From a checkpoint of a small mixture-of-experts model trained on Wikipedia.
Size: width 224, 38.7M parameters.
Experts: 16 experts in each of 8 layers, 336 SwiGLU neurons an expert, 1 pick a token.
Training: a variant of SOAP for the experts, 462M tokens.
Below are experts of layer 5 (counted from 0) of a mixture-of-experts language model. Rows are named router (the router's row for the expert), gate (a neuron's input weights, with its number), up (a neuron's input weights, with its number), down (a neuron's output weights, with its number) and show model dimensions 0-111. Each number is 50 + 12 x the weight over its row's rms, rounded and kept within 0 to 99.
Before each expert's rows: a language model's description of what the expert responds to; "comes before" lists some tokens at least twice as common just after its tokens as in all text. This comes from a sample of Wikipedia text that the model never trained on. Tokens count by the router's weight.

# expert 10
Description: Periods ending sentences or abbreviations, especially botanical author abbreviations, plus possessive apostrophes and sentence-initial His/Her.
comes before: "\n", " The", "s", " He", " In", " It"
router:64 33 41 65 37 40 50 51 49 53 67 63 55 42 62 54 67 57 69 29 53 61 44 60 55 34 63 66 49 65 29 44 52 66 49 60 55 68 43 73 45 40 55 61 70 42 49 43 49 52 36 46 27 59 45 40 40 62 29 37 72 39 41 55 49 36 41 62 44 31 60 60 59 46 59 60 49 54 70 65 38 64 49 76 44 51 46 73 59 46 54 66 40 38 55 50 69 63 36 52 38 44 41 53 41 43 21 44 58 57 71 34
gate0:81 36 55 50 45 40 56 66 43 54 77 61 62 62 64 42 62 67 56 68 58 40 39 46 45 54 43 50 43 85 39 51 52 77 50 54 40 53 55 48 47 59 63 67 57 51 41 52 46 36 40 69 47 48 55 75 37 65 52 44 36 71 46 49 48 54 50 43 32 47 55 31 45 58 23 45 47 43 54 64 35 52 78 55 38 54 37 70 44 48 40 23 40 38 58 38 54 53 53 42 49 46 44 57 46 38 47 62 57 44 70 38
up0:56 50 46 62 53 33 52 52 42 29 50 38 50 20 43 50 44 46 30 64 26 46 45 42 39 46 67 59 38 43 75 53 70 61 49 65 22 37 59 71 55 45 37 29 61 61 64 51 50 37 50 49 46 47 57 53 29 61 33 48 64 56 51 51 43 51 51 47 41 35 36 53 57 69 44 44 45 50 38 37 67 23 49 57 60 29 38 55 46 44 32 53 21 67 50 43 60 75 51 52 58 58 71 44 64 72 59 55 35 54 45 54
down0:54 40 56 68 25 57 57 46 67 27 31 34 46 43 43 39 51 65 38 49 32 18 51 48 65 48 53 46 48 51 45 63 56 62 47 50 60 55 41 46 63 29 57 57 52 59 51 49 62 44 67 32 47 37 58 58 58 52 49 41 23 28 47 47 64 47 45 51 56 41 55 59 33 59 34 52 42 76 67 56 39 52 75 50 36 46 42 48 24 35 40 45 49 49 67 56 51 39 64 50 52 35 40 56 48 31 37 53 40 46 45 51
gate1:60 74 44 36 44 54 53 75 61 49 39 44 61 33 52 39 62 58 60 56 60 51 61 68 43 67 70 42 44 61 41 46 40 44 38 56 42 52 53 55 30 50 47 72 43 47 51 53 72 40 58 70 57 69 42 56 56 57 34 26 44 37 64 48 55 34 45 46 37 40 61 60 47 59 43 58 45 33 65 45 43 35 53 61 62 41 64 32 39 47 64 46 33 48 35 42 50 52 58 50 40 61 33 33 31 66 56 56 56 61 54 35
up1:46 28 48 41 40 41 54 61 56 43 74 39 55 54 61 42 54 39 51 47 77 54 68 42 47 57 74 47 51 45 50 50 74 67 44 45 60 45 30 56 71 28 45 54 78 64 45 41 44 52 39 35 54 21 56 46 45 53 40 41 47 44 53 45 25 20 52 57 51 57 52 31 57 41 47 33 60 26 50 62 46 47 47 48 39 31 38 48 30 39 42 59 61 50 39 45 35 51 52 52 52 29 49 52 36 83 61 73 44 34 30 71
down1:50 63 60 46 53 71 52 46 35 58 70 60 54 62 53 33 48 53 51 46 45 40 37 44 59 40 48 43 37 42 49 61 51 43 45 44 64 33 41 26 71 54 42 55 43 55 82 43 56 31 51 46 42 64 49 79 29 33 20 58 57 56 56 62 29 55 53 49 50 46 59 67 48 26 43 35 52 72 58 53 38 41 36 46 47 48 55 38 38 60 59 40 69 52 50 45 51 51 62 45 57 36 36 60 49 34 56 58 44 43 62 54
gate2:50 54 67 55 59 31 54 57 46 37 41 41 25 60 51 49 23 56 52 40 41 41 58 65 65 62 55 44 37 44 51 34 50 32 60 30 75 41 58 58 40 34 46 54 39 65 52 52 64 30 74 54 60 55 56 38 41 56 44 47 70 14 50 29 36 60 46 56 37 40 68 57 47 51 43 50 47 66 47 56 66 46 45 49 65 39 58 53 69 58 56 39 49 64 35 65 38 63 61 59 58 58 62 63 45 44 71 54 39 39 38 62
up2:45 43 50 53 54 48 45 68 40 49 47 53 48 62 41 61 29 48 61 29 45 44 58 67 65 47 50 60 46 48 38 31 48 52 58 38 67 44 46 52 28 41 51 51 37 49 42 58 47 30 67 68 64 59 30 43 49 56 42 56 61 36 36 27 40 70 53 33 54 20 52 56 54 66 60 58 60 47 61 63 48 40 29 60 42 35 47 47 64 61 67 42 49 47 56 50 31 43 72 78 59 58 62 59 47 46 62 48 51 30 30 34
down2:56 49 49 55 43 48 55 50 39 52 55 66 70 53 31 60 60 53 53 30 56 53 46 68 30 47 42 52 63 31 53 67 52 49 63 60 71 48 42 45 52 51 55 47 63 39 56 42 53 38 46 49 67 65 34 29 53 45 42 46 53 57 86 50 61 50 40 64 27 53 51 72 54 39 48 63 46 81 64 45 46 77 63 60 53 64 54 43 52 31 35 38 42 38 45 58 45 60 52 40 70 43 60 39 60 59 53 55 35 49 50 57
gate3:60 45 36 85 63 49 56 39 53 43 42 61 62 38 60 34 48 52 58 40 53 50 31 52 44 44 33 75 62 56 48 42 45 37 34 53 42 43 26 62 46 56 58 36 56 61 65 41 56 44 50 26 52 33 39 53 56 70 38 42 56 41 69 38 35 81 19 59 51 43 41 47 37 67 56 38 28 49 62 47 52 42 48 42 64 39 32 19 39 40 54 39 47 62 46 31 68 60 24 46 45 38 42 56 29 65 45 60 56 47 60 42
up3:32 54 79 65 27 50 37 54 40 29 59 41 51 52 59 63 60 55 40 68 42 51 44 48 74 50 54 52 42 44 45 42 52 54 44 70 52 65 48 38 65 24 59 63 51 20 34 36 47 60 53 58 59 38 38 58 62 32 43 67 55 63 48 52 47 41 49 45 41 46 55 69 46 33 49 35 54 57 58 43 65 54 55 61 40 54 68 69 48 47 60 57 34 45 49 66 38 59 42 62 34 59 45 25 58 35 51 36 67 34 53 28
down3:23 57 50 74 59 46 43 37 59 51 78 55 61 68 42 33 41 64 57 55 38 43 60 37 38 51 48 44 39 31 44 63 49 44 55 34 50 48 45 70 43 47 37 26 42 37 61 44 35 48 51 35 70 60 66 47 47 57 69 46 54 27 53 36 46 52 46 47 56 66 48 50 38 53 54 46 48 57 40 36 56 44 66 30 40 32 20 33 49 50 42 43 41 38 38 40 47 75 79 61 60 42 37 53 57 61 35 42 59 53 51 27
gate4:72 30 87 62 81 56 36 46 48 68 43 32 35 59 36 47 63 41 28 58 50 24 39 57 60 39 62 33 48 36 41 46 47 59 28 37 28 34 44 44 49 44 60 64 63 34 56 41 54 36 35 56 52 64 41 46 47 39 50 57 37 35 59 63 52 48 52 49 60 29 53 57 45 81 52 51 61 46 42 37 47 44 66 69 49 39 69 41 65 63 46 47 44 36 37 45 54 32 62 59 56 52 54 73 53 48 71 55 42 46 65 43
up4:37 38 63 39 67 54 66 65 36 24 34 45 46 47 79 64 38 71 70 61 66 75 61 49 45 39 85 60 51 58 62 51 50 52 55 77 60 57 48 44 62 61 37 38 28 40 41 64 70 34 57 80 53 47 68 35 64 54 52 54 53 53 64 56 47 73 58 44 44 44 55 55 42 47 55 58 41 52 49 63 72 38 53 55 49 39 58 47 51 40 46 45 46 53 67 68 35 62 39 56 48 59 37 30 49 43 43 31 51 46 27 58
down4:54 40 64 62 44 52 57 84 46 45 46 54 39 50 52 37 66 56 45 53 39 70 71 49 45 67 56 61 61 41 47 39 71 74 41 62 57 46 59 41 45 60 50 60 36 40 58 41 53 37 33 44 42 57 51 51 43 49 36 56 62 43 57 45 38 44 54 58 36 48 51 26 35 42 50 58 70 54 59 56 42 58 58 52 72 67 47 35 81 53 64 74 51 47 23 29 48 58 44 54 75 78 61 58 58 51 49 57 54 40 48 47
gate5:39 53 53 66 48 78 51 62 55 50 43 58 49 44 66 55 74 42 45 58 68 41 49 53 52 44 49 30 72 50 70 71 46 43 54 70 45 39 55 56 72 26 30 48 30 45 40 53 45 56 54 30 46 48 44 58 53 42 64 48 59 45 47 62 48 45 49 51 59 55 41 37 46 49 61 40 42 62 48 71 36 57 46 60 61 47 38 60 54 62 49 55 51 62 29 44 42 37 61 50 36 60 52 48 59 28 78 59 42 59 31 48
up5:63 70 58 42 41 25 40 32 51 59 57 37 33 54 49 45 46 43 53 47 31 44 53 42 38 61 27 50 58 57 53 32 57 43 53 65 52 43 48 45 63 63 42 26 52 29 41 61 24 45 59 46 37 39 39 53 41 57 38 53 40 38 48 44 35 60 59 52 46 63 55 43 56 68 42 28 47 49 54 43 41 62 54 69 51 39 65 55 62 53 52 50 42 33 43 53 61 48 54 49 59 60 37 41 59 34 44 31 39 52 54 51
down5:76 67 58 36 49 38 53 47 55 45 43 67 41 43 36 27 72 50 51 77 52 44 36 49 46 32 61 46 53 40 56 46 56 61 53 54 60 18 59 40 78 32 40 43 48 35 36 50 58 41 39 40 37 48 68 47 49 66 33 37 25 62 67 21 61 43 68 52 51 39 63 51 60 67 63 39 57 58 48 58 43 59 59 56 60 29 31 47 32 34 57 81 52 38 37 53 59 52 44 51 42 63 64 43 33 72 60 28 49 50 32 38
gate6:39 41 50 46 40 66 83 55 44 61 50 30 62 58 69 42 47 42 70 42 46 32 67 41 53 39 64 28 51 48 39 51 39 35 40 57 43 53 52 40 62 35 45 50 63 67 61 45 45 85 61 46 38 64 34 54 27 52 66 51 61 47 56 54 43 68 47 39 70 46 40 56 59 42 49 71 54 55 56 47 35 60 54 54 41 50 82 53 30 36 58 64 55 41 60 50 33 68 39 57 51 58 43 40 33 55 69 53 66 34 59 46
up6:09 48 66 56 46 62 38 54 35 60 45 33 77 64 31 43 66 48 66 43 47 53 66 59 64 56 61 12 43 66 42 32 36 51 35 65 58 38 47 37 31 52 48 57 48 63 70 51 52 64 46 50 56 55 49 55 29 56 45 57 54 53 61 42 45 51 56 51 61 36 46 51 75 41 61 58 51 69 48 41 38 38 54 53 47 51 69 48 27 50 51 63 28 36 44 43 28 37 40 53 57 65 34 59 44 34 48 41 58 55 76 43
down6:67 53 65 13 65 55 61 63 20 40 58 64 65 41 38 53 55 46 67 29 25 31 58 43 57 67 72 36 57 28 48 45 41 58 38 52 40 69 48 51 47 59 35 49 62 35 46 77 59 38 51 54 63 41 68 22 51 40 38 45 59 55 34 70 42 29 31 35 42 49 62 47 33 59 45 39 52 32 90 60 55 38 38 39 65 33 47 47 37 29 38 56 54 56 62 35 38 56 52 50 66 45 52 54 51 48 60 50 61 44 33 61
gate7:40 59 59 29 65 38 50 96 15 64 61 36 70 55 42 47 58 61 46 46 45 55 54 48 51 56 59 45 56 55 52 49 63 40 43 61 57 40 61 47 73 61 56 53 62 40 59 58 46 53 60 45 57 42 36 42 59 45 34 61 49 51 56 30 83 68 47 44 76 43 34 76 57 50 74 60 50 43 31 44 41 40 47 50 60 41 72 63 56 35 42 53 34 36 55 48 40 41 46 60 52 64 58 50 41 57 45 61 57 37 53 27
up7:73 55 45 30 61 46 45 60 57 67 69 50 58 61 33 69 53 43 74 51 35 41 55 52 47 45 60 38 59 48 55 52 57 41 56 50 55 52 58 57 36 69 56 61 44 50 58 69 30 62 50 72 56 20 35 45 29 35 35 58 67 59 47 45 52 40 17 65 72 51 48 66 67 61 61 41 57 39 58 27 41 60 59 67 55 43 45 29 61 55 46 54 58 39 45 56 41 49 68 56 53 64 49 28 23 48 48 69 71 46 41 33
down7:52 55 62 32 70 32 54 48 47 44 67 69 74 67 45 60 37 51 51 50 48 35 60 59 58 57 50 55 63 46 62 49 46 42 57 38 52 41 52 36 47 48 30 68 49 44 43 52 35 39 61 53 34 44 43 59 42 69 31 63 53 71 56 59 56 45 40 72 40 54 44 34 26 37 63 54 53 42 53 32 65 40 45 46 46 16 46 71 40 63 46 62 51 51 31 33 54 57 51 52 55 37 40 52 27 30 52 65 63 48 55 46
gate8:71 43 62 51 34 54 53 53 80 34 63 36 52 58 73 46 62 26 46 32 56 43 46 31 37 66 64 44 49 33 33 44 56 53 70 38 51 60 56 47 70 55 45 60 48 66 71 64 54 52 42 37 69 50 27 34 42 57 64 45 54 66 58 43 62 43 48 81 36 55 31 41 62 17 51 79 61 57 36 55 42 54 48 47 50 62 58 30 62 73 66 43 44 52 47 43 51 39 45 48 50 55 53 57 47 47 18 55 42 46 39 52
up8:42 37 42 47 51 46 51 56 69 55 48 66 31 42 52 49 55 61 65 60 96 27 51 53 47 56 37 47 60 30 83 56 57 51 37 48 36 36 46 65 36 45 34 69 53 49 52 52 50 38 53 65 52 54 41 67 46 54 67 41 70 44 14 46 53 56 29 56 53 37 45 42 59 33 53 42 59 53 61 55 29 81 54 54 48 62 49 59 24 49 61 37 45 73 48 49 47 42 69 54 39 30 41 42 48 52 53 61 46 61 45 68
down8:37 55 60 49 75 52 64 21 53 65 42 31 27 49 41 54 33 37 47 52 36 47 49 46 44 35 52 52 63 40 53 55 63 60 67 42 48 50 50 50 49 58 70 30 29 33 35 60 53 43 46 48 59 60 53 55 63 47 44 38 56 37 62 41 39 45 44 26 38 44 50 44 45 26 65 40 46 62 16 43 67 79 55 52 54 42 35 35 77 47 41 55 54 48 53 54 29 37 35 36 41 45 31 45 59 44 26 50 63 45 63 57
gate9:38 41 27 45 42 53 47 66 41 72 51 56 21 50 30 64 37 38 64 48 58 32 51 60 47 43 44 51 57 42 75 64 38 47 42 57 66 76 39 58 57 37 63 52 59 36 46 54 36 42 47 56 42 63 40 59 35 51 62 67 59 46 55 52 60 30 37 54 37 36 44 56 45 40 62 64 64 47 47 54 54 59 64 72 30 35 54 33 39 36 65 63 62 40 51 66 43 51 61 48 54 58 59 50 55 51 57 28 59 64 67 41
up9:56 55 44 46 53 55 53 50 74 40 44 54 38 46 33 76 46 53 59 34 70 45 63 50 63 35 46 46 52 48 51 44 27 31 60 54 76 66 40 59 48 43 48 61 50 41 56 50 44 41 28 37 45 66 67 48 45 29 59 62 57 48 62 60 45 47 51 55 47 61 35 46 56 43 29 49 61 51 45 69 53 57 48 49 39 49 69 27 41 47 62 47 18 32 43 51 44 46 42 57 51 47 61 41 37 39 69 51 66 65 60 44
down9:47 55 37 47 41 38 40 44 45 49 48 45 40 75 38 50 41 64 45 62 49 55 48 26 47 53 58 47 34 70 31 56 61 75 55 34 46 43 70 49 66 53 48 61 51 55 45 41 47 51 68 59 64 38 60 58 35 35 30 49 30 77 51 49 50 63 53 39 61 34 64 38 55 40 48 76 34 67 62 23 58 40 62 50 69 36 50 45 47 25 71 46 55 49 40 40 68 50 39 64 49 43 25 45 50 51 61 68 52 49 61 28
gate10:44 48 33 60 42 42 52 64 23 51 77 62 25 25 56 42 40 41 70 49 43 39 51 76 40 31 55 42 77 46 42 58 44 54 32 45 75 61 48 34 66 66 55 56 66 65 37 50 57 59 43 42 25 41 38 68 56 49 44 49 69 51 61 56 55 58 63 53 54 54 54 52 59 40 47 34 41 71 42 49 33 52 46 58 35 80 48 62 54 49 24 62 47 48 89 42 43 87 44 25 63 72 56 37 53 44 48 58 61 47 59 85
up10:40 43 38 63 53 52 53 56 44 55 39 74 49 44 40 63 37 39 43 67 34 49 71 43 55 48 47 40 33 53 42 74 55 61 64 61 27 33 26 33 61 71 26 68 41 55 47 72 59 41 36 68 42 57 50 51 48 53 51 48 54 45 50 51 52 78 57 61 48 53 37 54 55 33 39 34 27 65 64 74 54 50 59 48 57 45 30 33 58 60 66 49 53 84 35 75 64 36 36 36 37 44 31 71 62 44 47 53 49 55 47 54
down10:66 52 44 51 48 46 58 68 41 60 53 44 43 48 48 61 49 41 74 55 24 65 58 49 64 44 37 40 47 38 55 50 44 71 36 69 47 46 69 54 62 55 61 38 49 55 44 25 53 38 30 55 45 61 48 51 43 38 56 67 44 39 46 52 51 59 87 29 43 53 52 48 68 54 18 47 62 52 53 49 80 55 69 66 24 33 56 50 50 70 54 46 56 42 60 50 40 46 58 31 66 21 26 63 50 49 45 49 30 73 77 48
gate11:85 35 58 44 31 45 40 54 39 48 56 60 51 17 47 31 46 45 50 36 49 57 49 60 46 56 32 53 59 43 51 52 50 49 69 82 16 43 70 43 55 45 50 55 52 67 67 60 42 46 52 56 57 45 47 35 47 45 70 57 69 35 59 62 33 46 64 44 35 47 43 35 66 60 64 59 62 32 50 72 52 54 51 45 62 55 58 72 49 63 53 46 66 40 71 42 65 18 25 58 63 47 62 54 53 61 63 49 55 60 54 49
up11:60 27 44 43 41 53 33 72 34 53 40 50 35 43 70 19 46 57 62 63 75 38 51 46 45 55 55 59 37 51 58 61 58 57 38 36 40 60 47 27 49 44 69 41 39 45 44 53 60 60 53 41 40 47 49 42 48 43 46 68 64 54 63 58 65 43 57 25 30 55 37 59 59 64 37 36 31 37 48 65 51 39 46 43 46 61 43 48 54 48 28 63 46 35 45 49 19 64 48 17 39 63 35 39 62 54 44 45 37 40 49 31
down11:69 44 43 70 48 51 50 51 34 59 58 52 66 62 56 61 50 45 45 33 53 57 72 48 67 35 64 39 37 44 16 96 66 51 58 62 70 62 46 62 56 56 61 48 52 51 54 38 43 66 67 47 49 54 65 38 43 64 47 49 49 35 22 53 57 53 49 47 43 44 41 42 35 27 62 70 39 65 51 34 50 59 55 52 59 46 51 79 63 57 32 79 50 65 55 41 44 43 38 50 53 49 63 58 55 41 25 56 60 46 67 48
gate12:43 36 24 48 56 40 48 59 55 54 54 65 99 53 39 44 38 42 49 47 55 48 59 29 75 66 44 72 53 51 49 65 34 48 40 46 51 68 29 44 69 47 51 76 64 56 42 62 42 57 33 40 43 55 50 43 62 57 39 58 45 59 40 47 32 39 56 22 61 46 60 67 44 43 48 52 35 55 62 52 33 46 47 77 43 31 84 50 33 41 39 33 61 60 42 55 59 42 68 42 50 46 27 57 53 34 35 40 46 59 63 64
up12:43 48 13 56 56 43 42 51 41 57 53 65 54 48 67 44 31 46 56 42 62 53 72 53 54 62 40 55 52 52 45 65 40 60 33 59 69 54 36 65 70 58 72 67 51 55 36 76 41 47 32 40 53 43 55 44 55 38 41 61 47 63 54 45 35 36 62 36 58 56 65 67 52 48 46 50 46 57 52 59 29 48 60 90 62 29 70 44 21 41 48 36 60 50 48 54 50 59 61 50 50 39 55 52 55 44 32 55 47 42 51 54
down12:58 44 30 48 52 66 58 65 53 40 36 49 36 64 50 45 37 67 68 54 60 31 65 41 48 53 56 66 40 61 35 66 67 39 53 57 55 29 44 40 60 48 48 48 45 40 46 62 50 70 26 41 38 40 47 53 61 54 41 52 63 50 54 55 51 70 59 59 63 43 34 59 37 51 42 60 47 56 55 54 63 62 84 60 61 46 45 53 55 49 39 54 63 47 51 49 58 39 45 43 54 39 46 54 76 55 49 37 38 72 71 69
gate13:58 41 55 50 45 67 55 69 53 66 56 41 50 67 56 42 52 52 24 49 71 41 48 46 45 50 45 63 41 33 43 29 50 48 69 41 73 52 29 75 38 49 53 65 68 48 64 40 56 54 52 54 59 44 51 52 59 24 55 48 65 45 59 41 33 59 49 52 33 52 56 52 50 24 48 55 60 57 40 55 58 47 40 81 58 59 44 41 28 45 55 52 46 45 28 38 58 53 29 54 66 34 60 39 39 81 57 43 36 39 40 48
up13:60 53 52 56 32 68 53 54 61 50 42 50 43 27 67 38 58 58 31 55 59 27 45 56 29 53 47 51 39 36 50 27 40 28 65 56 57 45 38 66 34 51 65 50 54 32 69 50 52 61 67 61 45 42 47 57 53 27 49 48 51 60 55 47 55 44 56 51 32 51 78 46 41 46 41 42 40 43 58 46 50 51 36 65 56 53 63 40 42 28 66 58 48 52 30 46 58 73 43 66 42 44 59 32 23 62 63 33 37 52 55 54
down13:47 44 64 70 55 17 55 34 52 62 42 52 31 70 53 32 48 60 41 42 31 53 46 56 43 30 66 41 54 51 40 43 60 58 57 49 63 53 61 26 60 60 53 57 72 44 52 44 38 45 69 82 57 39 46 46 52 46 40 43 50 61 49 47 55 43 55 62 49 52 45 67 33 58 52 57 45 55 33 46 49 53 40 40 74 53 60 42 37 39 52 48 45 58 43 61 41 48 33 37 52 61 60 67 65 44 56 39 34 50 38 51
gate14:57 56 44 58 42 36 59 55 87 43 43 56 43 46 95 49 59 46 46 41 70 53 60 59 38 40 60 52 28 46 52 24 50 46 37 67 51 37 58 62 34 47 33 52 73 67 44 30 51 64 61 38 35 60 55 44 52 42 47 28 55 50 68 44 56 57 56 44 52 48 65 59 39 46 36 33 64 52 45 57 58 48 66 63 46 44 70 61 40 52 52 57 70 55 64 53 47 68 40 69 40 46 57 44 37 60 63 40 52 55 55 29
up14:75 25 35 66 80 58 62 65 51 56 51 64 48 25 57 48 47 74 49 37 67 51 42 40 40 41 49 60 39 53 42 55 36 49 33 70 50 49 33 67 47 58 55 49 28 60 42 58 13 44 60 50 59 51 42 41 58 60 69 72 65 58 53 54 44 53 47 32 60 46 52 57 43 54 68 51 57 62 59 56 46 18 51 38 43 60 37 54 31 24 32 46 36 61 57 62 34 54 51 39 66 48 37 48 47 53 59 39 53 41 44 48
down14:21 26 30 74 48 39 49 39 54 54 60 59 48 53 46 57 45 40 52 57 48 44 61 43 39 44 48 53 44 57 43 42 53 27 23 59 44 60 51 58 52 74 56 58 49 66 57 33 54 72 51 24 49 34 57 30 59 57 60 29 34 75 60 49 47 47 22 52 64 28 47 52 46 46 56 71 44 38 56 37 40 67 52 51 60 41 51 38 58 40 50 47 69 62 60 48 43 48 51 64 44 27 60 45 60 54 48 38 43 51 63 50
gate15:44 55 33 53 39 56 46 32 65 54 40 61 44 51 56 76 47 55 44 39 38 35 58 53 38 38 64 36 65 56 44 28 61 42 52 63 33 36 41 57 62 55 82 50 43 53 59 48 52 54 30 41 45 43 45 31 47 75 60 31 45 48 67 54 46 62 41 70 48 47 59 45 61 48 48 68 45 16 44 55 36 56 54 40 56 29 63 37 69 43 56 49 46 58 59 52 63 48 49 60 40 45 46 47 28 43 55 46 54 47 47 56
up15:59 43 39 53 45 51 63 36 58 44 51 62 63 39 75 38 33 50 17 72 25 43 48 54 44 38 58 54 67 46 36 47 49 46 51 62 39 58 32 58 54 70 70 45 53 42 38 44 71 53 49 38 46 50 33 38 50 56 55 29 46 66 35 46 52 48 39 57 75 59 48 52 35 49 60 39 39 37 40 37 64 52 44 51 30 41 67 16 69 52 51 60 36 51 56 46 41 35 66 53 44 49 48 18 45 58 42 38 44 30 30 37
down15:54 46 65 42 53 54 49 68 53 38 66 44 59 49 55 35 46 56 58 45 49 77 54 48 30 61 48 59 38 47 70 72 23 61 41 60 42 53 62 43 38 70 47 46 40 44 52 53 48 63 44 56 28 45 43 65 55 66 45 26 44 17 55 72 56 50 57 53 45 42 60 55 42 50 61 44 60 53 63 53 50 39 66 40 48 53 44 62 35 59 38 66 69 50 40 52 40 74 65 34 70 48 54 70 41 31 72 49 36 54 33 44
gate16:57 35 45 36 57 39 58 40 30 58 53 38 63 50 37 35 76 56 46 28 67 79 61 64 40 58 44 37 53 64 60 55 47 41 54 51 37 38 64 67 51 45 59 66 54 42 36 45 47 51 41 36 25 81 48 39 43 56 37 46 58 41 39 33 49 56 64 47 54 41 45 54 58 60 52 61 42 35 54 51 44 54 67 42 55 69 30 85 30 52 54 41 49 33 45 35 64 53 41 49 45 56 61 33 64 54 64 49 60 39 37 50
up16:45 51 48 55 51 35 60 69 40 34 54 54 56 67 34 60 41 53 56 39 31 45 31 38 56 56 59 51 62 44 47 46 41 36 43 46 21 51 58 39 46 52 52 40 34 58 45 25 53 44 35 56 39 54 59 48 54 50 48 43 48 61 44 55 55 45 59 42 51 61 51 33 57 35 64 46 38 40 43 60 36 16 52 48 54 58 55 52 36 43 38 39 49 37 30 60 26 53 55 61 60 47 53 29 64 55 37 39 79 70 51 21
down16:56 47 48 33 47 41 62 47 62 59 63 47 52 76 48 70 66 34 48 45 58 59 60 61 37 47 45 63 51 60 39 55 45 60 62 52 48 42 40 58 64 36 67 60 41 72 52 64 45 47 48 47 55 67 40 53 28 84 52 63 44 52 49 35 68 69 53 49 40 46 62 65 34 46 61 49 43 31 62 23 55 50 63 41 27 40 65 63 25 54 56 49 55 46 40 61 56 53 42 35 39 34 51 39 46 40 50 43 71 37 39 62
gate17:49 52 48 33 43 20 30 51 69 42 71 46 67 51 56 56 66 81 55 44 34 43 70 41 51 69 37 49 49 53 66 49 46 81 52 60 42 49 35 77 44 55 43 38 60 32 46 50 45 63 59 57 49 55 48 62 43 48 47 62 51 63 58 42 58 33 50 42 44 56 52 50 47 50 61 61 11 62 58 50 43 47 45 57 39 62 48 45 50 53 43 37 26 19 38 35 47 54 49 68 50 51 32 68 61 46 56 60 62 65 61 58
up17:48 62 39 56 45 67 59 83 56 46 32 36 56 51 53 49 56 57 36 62 33 36 69 63 54 25 29 48 55 49 35 61 70 43 42 45 51 66 18 45 49 65 72 62 53 48 61 56 57 42 53 65 51 52 56 61 55 53 43 42 25 68 58 48 44 48 41 44 46 55 75 65 60 59 50 59 39 55 47 55 43 54 43 64 43 25 45 60 45 69 60 28 47 60 51 41 67 55 45 63 63 34 51 39 61 48 41 38 53 69 54 86
down17:56 56 63 57 31 60 43 63 61 65 72 49 44 25 65 41 35 40 32 62 44 31 46 15 52 58 59 53 47 48 39 52 33 47 56 26 49 54 58 66 55 46 52 75 55 39 30 60 47 52 52 45 60 53 48 70 50 55 33 53 70 39 70 62 34 75 57 41 51 54 64 54 59 62 52 68 49 54 79 60 48 38 51 51 48 37 42 54 52 49 45 47 45 64 60 53 24 55 42 45 52 49 37 61 61 56 33 63 54 46 76 35
gate18:64 34 59 28 46 42 53 52 48 46 41 50 55 50 50 66 67 62 70 58 57 42 66 56 59 64 68 52 65 84 55 46 32 59 57 65 45 53 42 47 60 59 39 63 58 56 63 45 46 52 35 62 45 50 62 46 48 52 43 64 42 57 36 67 61 41 37 44 32 58 42 87 61 49 65 47 53 65 41 39 47 49 59 66 48 55 76 59 43 37 34 51 57 40 59 33 42 62 51 35 36 45 49 44 51 36 40 64 52 38 66 48
up18:37 55 74 40 45 46 58 30 39 54 57 50 54 64 40 39 42 66 36 36 45 67 61 48 55 56 39 71 80 63 56 39 33 56 47 40 58 35 52 31 50 66 31 41 62 66 55 45 53 49 61 39 37 45 71 56 51 60 53 40 54 56 20 50 53 48 44 56 42 44 52 69 82 48 39 57 54 47 44 34 46 35 55 54 55 53 54 49 61 59 65 55 49 60 42 48 34 56 62 52 55 57 43 52 57 52 38 61 58 55 57 24
down18:73 55 50 41 62 60 60 41 68 61 53 45 37 48 39 51 47 45 55 30 60 62 82 61 48 48 36 41 55 42 46 38 68 53 40 57 52 31 63 59 40 46 72 40 61 42 49 46 57 39 49 54 58 47 55 42 53 33 54 49 44 48 56 49 56 66 68 62 32 56 61 61 50 52 58 35 43 60 75 48 64 54 68 59 52 65 59 51 69 50 62 46 68 53 56 66 70 48 53 47 48 45 51 62 68 52 42 30 30 54 74 24
gate19:60 28 55 43 50 28 63 50 54 56 35 58 50 40 30 53 39 49 48 92 53 48 69 52 47 57 41 63 57 65 51 48 46 46 57 49 45 60 40 38 18 39 55 41 60 43 62 64 43 55 46 55 47 66 28 42 60 35 41 50 50 53 46 65 33 38 37 37 63 64 70 27 54 56 43 56 64 55 54 54 59 44 64 56 58 71 55 44 41 57 59 40 44 39 43 36 71 58 37 51 50 47 53 26 48 50 19 57 53 62 59 48
up19:55 18 42 31 61 50 46 45 48 41 54 42 46 24 44 53 38 46 43 51 54 73 50 50 54 49 48 49 42 55 33 46 62 48 64 77 56 67 48 53 37 46 39 64 75 35 54 50 69 54 43 44 32 73 43 52 51 46 37 46 43 49 50 50 67 68 41 47 34 63 80 71 59 39 34 71 51 51 48 52 29 48 45 66 42 44 64 38 55 43 57 55 67 46 31 50 68 21 48 26 60 56 44 57 23 34 61 49 71 48 54 74
down19:67 44 31 54 60 49 61 52 55 59 58 55 23 47 49 33 42 63 67 25 31 71 46 43 59 43 62 49 37 42 47 55 49 48 48 53 51 66 66 30 52 53 41 74 60 33 48 63 25 55 50 55 39 27 52 45 67 48 51 39 35 51 44 41 53 53 44 41 56 47 49 59 32 52 41 24 37 23 37 34 35 48 64 49 47 52 50 66 49 43 50 39 43 61 79 43 51 48 30 44 37 67 47 34 52 54 36 46 52 60 28 50